From a checkpoint of a small mixture-of-experts model trained on Wikipedia.
Size: 10 layers, width 224, vocabulary 16384, 60.9M parameters.
Experts: 176 SwiGLU neurons an expert, 2 picks a token, a softmax router.
Training: a variant of Muon for the experts, 3343 steps.
Below are experts of layer 3 (counted from 0) of a mixture-of-experts language model. Rows are named down (a neuron's output weights, with its number) and show model dimensions 0-223. Each number is 128 + 24 x the weight over its row's rms, rounded and kept within 0 to 255. Numbers have three digits each.
Before each expert's rows: "comes before" lists some tokens at least twice as common just after its tokens as in all text. This comes from a sample of Wikipedia text that the model never trained on. Tokens count by the router's weight.

# expert 33
comes before: " |", ".", "%", " |\n", "–", "th"
down0:103144125132163158078102135123157147148159152087119122170154124112154135145115109170084135100141147092146116102085124111146107111181152103155091116131131141130110118169117123149148116124152089145179122124174101174135112154139159159135154138131114128182105080137157116125134125117127135118131118132112116100128137192122141101135097088102108152110095124147132145133096103105167131151136168156106091115097139140083110182145116108102109131172121145125095116098127129110075122101125135108118158108126101116157112122129108134139104135125116115170179099139174137122139136139145124099172118141120146132138128112133078100117145115136120138087136114091125123099082154159187134102116
down1:156120136092139106123167124130136095117169110158138120122131130121135100130096139101120098091065097105145113138109169131116174126112157141114101126112160095096125152149151164112099150114109075120099111118153103071158114124071127121139098133134146127176149146133126128120125121078169110136187142149153153132094137117160132154172090134116135115133126102100110176142128120137125151118133132132085120162112115127158111082164137135124119121112145121127107116106101085156125134144139106180151123125131130138140117165135094165139105143147085107137145168126127165137144093167105122078152122113188175133110127121131135131145128165137100138160152156122119099145112164091089106138164

# expert 14
comes before: "-", "|", "   ", "frac", "The", " York"
down0:140141136148093068144132127110122103136117130117139138089103129129168109117152113133107119171180124142108124146143170113146120137126091139166138120098121142130090127140137101140126115115147136174149114155130123143146109093112127133090120092122133111122131140164130095161147106084152152148101108157119149111124119137116128086096118125145127152135129132171150127088123088123105144124120150127123183147110128133148140106143140139092134128117179119104161091138128120098135142133147085238139134106151086093081148101156141130123117111166124174133143157116179157101137116140154126118081106133123142114142112105110174137200108132113154129130106154109179123120116075096138123119157
down1:132119127082148160156118131114161158173128084150165147145083120116129158089179110102113153128137102117119119110120188108134160058134134113072129114125132165118123109101149119134121142106166150130147113137128100139136174144131141141127107099136088140120090127136117107160124154091132149126130121117138125095049142128138136141166100137137121127138136131095085114117173143141105159160086100127110125129163132156138104166135099131130131167139131177101126118161131177078157106096105073055126128155112139128146153130154120077124122097118138113146120105123152100134119112146134133121078147149143140099143104141100107105101108125111130141114089149127152106135138122145096137130125

# expert 27
comes before: " ", " States", "See", "=", "History", " Year"
down0:096151155099155137144111125154137145155094147139127143161095135115119114124154106087121131152081094098151116103121129125149150118113145131083093084113177154114138140135133130160098116138108105095082080123114137146084131121101122147169094144114120151111143152114149124101130133167122118117092141148117116119128122138169124144165147112113162171118156108157110095095104114139167150128118131134138147104144148163130139091144128104096091105099142151145157128075072114104111157081110087121160138093105150126162129115158105159140130142127146136119109104126068170147136147099155114144126126117144127169104123116163093136139149170175163101077104159119114176095124122119137145154137
down1:129153185144127135110148144104146077122147097125091123128122102158097092143110142137150094109174108122127132119141137122129150170109130126113121108171094111103097166118117088150135175146171113090172152123187137145129101107100126125124144111116123133129125116125100119085133096123150144133137148154106122152140100152103140113109098065131148124116116131086123130164156105122063104084126119129109145170148129163127105145117083136151110067145119093160114127112146146166134099134153113088142138110107154152126169118109133112089099121155125121130080153146095143123111121157180127158092123101151120130122128158106116119144091103125143121161134095138136080089122142152110136177132

# expert 31
comes before: " ", " —", " \"", " +", " −", " ."
down0:155126120108112122135127131128109151084163100155123105113122128129107105118130116108082114067118133158155088104149123095125147085092141150198112129160126133173119076170132098132113079125109087155103093166128135143104084091127124093123139133121113119111116115150154135129153092159123098140125106091152151117141145150148136142130179127103082144172118078103143137090149125125119111119143098112127128121128167111137132118128113105133118140166135104132084103133101162106167132119114129147145068115132098155163144121150125134157091100088121145101139119109048125103138106169105155113065132121110115127107137137117154136145124123132144138167147141093138107134129108146099102116139
down1:171157157141171132136139113149137128161127145135155090181111164127168130108116154130135186138121115142168163160098137129117141174109156136151108156141113136167161101142152110125145156128152117086114131120168156138109105153120116175139155146122112139118139148157108148101091105118094139111196130149151126144159136138124092139119103128186112121127152092108121126125138105152095111114155118159141119086155147154142130159140094118135094095093135076156156117139127152116146147146125155108094182125111112162117138097127115123120117171115112167111102156152165120110133124115141101142132135115158171105108197101150146140118114140112106142143140091121096148134173153115109180130112

# expert 1
comes before: "0", "5", "9", "8", "6", "4"
down0:113130121140141112111130117103109101141137107135119171142121142109069145106151105151162125123157169100102128143150116064128142134127112113109146121111152115126117147109166150134126180125120168159080116126114158143122121167106104139112177155165086160095146132094130118131158087110147141089099182121094104171143138146121127158155097110157137129128107170150142112115142124144149099114107140094179104125134168166115116136116141100112126128144156125140131067112091096081115123139107082135115168151136129140109153151184094120129146116097122121139144119095132137135144120100124125127128120059144113144128127121120108114149118122104137099151149097162149177102050138135125112144140
down1:118144116143104101127140097132110158134137136134125160119129124132167146140153119140128125108166183176136149126167124110103147160154184110151133146082127140108105080148173127115173132141147119114127123164154120127131145112164132117131132112153142132131120141140207139126142150106112140146110110110115085112120119164118126133132197093079127128131193116125156138157121105155112116123124100137128131141170127135176133104142145119135143108156124094115135118099078107113119126159147111137172131140156162126139141143126119112110114110145148137120087144117140154096143118193138116157093145141117160106113135061087121121170115112170078093098123123120063089119143173129136108133133

# expert 6
comes before: ":", "\n", "-", "=", " /", " by"
down0:131084113159136148107107147104139127111126113116084160110114145095140113149114144096105145123141121127097129176158130126160144151130147116146126094112113142146158112124114105072131130124131127125106127100079098079104118134171175115124102103159130150106110088164120127112147081157155100115123109099108126132113165114143159148185101129135115189102119152110148111148156135152096194144121113120125121131153152120057102079168091098120087151123108115149171086122132141135121137148128114127132133165152079133142178112152134114142127094103115162130127083130136135128145128117125128154139130078159131149155105116084147082105113126160134153149119132144145148113153128147154090124111
down1:128110095121135095117136147142105126125144133108119104120117143132131130121113118155127123156104140114114025157140151151122113136132151104098120109128148188120161138141152074115123159091111080152152150129107081161119164149147096139128108129169100138134124199090128116167141101110095135141151110136118114131147131150164142116055133139115162097122125085183103143141114113160120111133106156150129126129131138115092111071097144101136132130140117175102131121159113122121125157106134144126100128095129113138091118113064135134081114133109128117104124137113148108162154169102089170104146142108124166151113150118148109169112100112160127155114150124139133161088133107114133132125116

# expert 44
comes before: " of", ".", ",", " and", " in", ".\n\n"
down0:082148139153091098145132142153129139128173090172106100153129152156162133172089112138094111132108099105097146151070158147110139134125120094107132146174142179141121145114143096135164122143116149124137168126148166128160156108128093125138157103131138118139130146148134132123074113124145092123105128126151118162122104178109137121146124085131095127074119140105124142078113104147134191133145122127145117112167081088133126097121132148128105153144100148087118142131108091141139168140144140146101121138148121147136112177143173120114141129104097104173167131123157093104106161140133103135108131102104127104109104112083120123110084147164157111160148093130161135118121151147125099117162
down1:090100099121157162153144114129127100090153121156093105133122097106153142144083127093161128117114122156090112134068135158164146140167088176112108098122098172119111095121101143125156102080155136127109073133119099137154143094129119140135105163118123144120142118108111147117128102130127142124109105123104133134163191150113132134141171151137148109132126120141127063164120142147093095163130147145097104126115136112131122082114137152168089115115120132146094138111166086138062132133173087138178135120098108133125117091117144112116158119084128130124146158109129145080124116153124110154084173132102079118115141137137144151132122161118137165144131131090128152133107146140139127117115

# expert 2
comes before: " |", " |\n", " in", " (", ";", "\n"
down0:106108103107125134146139130085136149108166117115112125123098099158149124121144097104137151101149124126154114145132108124133129147116080157125142061133144149113177119128142128142107117171094118101077124153144097139079148133153082138158112170150162154085124131137122152139132143146124104143134166094151118143126164119129136205133139126123106146100112144149137119145148107136133090119128150106091103105144123098125111120122130169152143103161113142168130149198107124153127127136123136146147181144140174114133119151121134135109151179135114113130096125109085152135174095166082126146136164125109074190126162103114140153139139124089088138143095147149112142089108106152126141142151
down1:144104148102131125136083087100100106106145167126145167120142173125101141108117129134162101124091090124079104134149132151145122127150167168117096115112137109139126124143106125124107140154127099116113117089164116121189111112135136134136120121097102101191113105150101144113124173087102119142132097123122177144139130164127110120198126156150156108108126167130124104111130106092161143154125149096174144138153170149099101161133119129140158091129149134133119139107099125159170123191142122157107110143165117137090151135138132115120125131123157131121126149159131154147119176065146119108140110160077125156121135108137107095080133146152127144126106127128097113108092078130146151130137

# expert 0
comes before: " was", " of", " is", " been", ",", " has"
down0:114126139152101103125139096115166147128113143095127155130145137111065104154123118148142118121093089129126109140109122100145164106102159149155127104122096099123135146087131116124131140130096122151095136108131137181137159121140155126114187108089116096117138156094167110114172057110144102093140161137123140072131148138153116142144099136124152127154139114177097145174128115079138142127103135146100104135106153157135122106090088172128144122153142127154137107106110109132168119126145122069199118146126118149146125110092084101146132116164132135110114122147081137153131165135118143128084133120154124146164168165144080126126126125131090125140126119130138131122168111102158158156101
down1:088121096116194139118123100093144121140133121128136146144125117150114098133120116092152152118086103122115120109158122125139136166154141126133109110094115105106090180158110154162139129111136110131123162142128136077116102124126143135111173142136174115133133103084148145140146127101095124109119094131136136126153108155127079122146127151121134115138104136121144142084083113130113137100117165119128153124139114097090087184149150131107139101096132168079121148142110119130101127139079117110110119140119111162151127172161125097129127092134108181103087144120096108160131108113126108105108117139180094124116076111145124156132144193128079120193114135151185098141111130165125157104119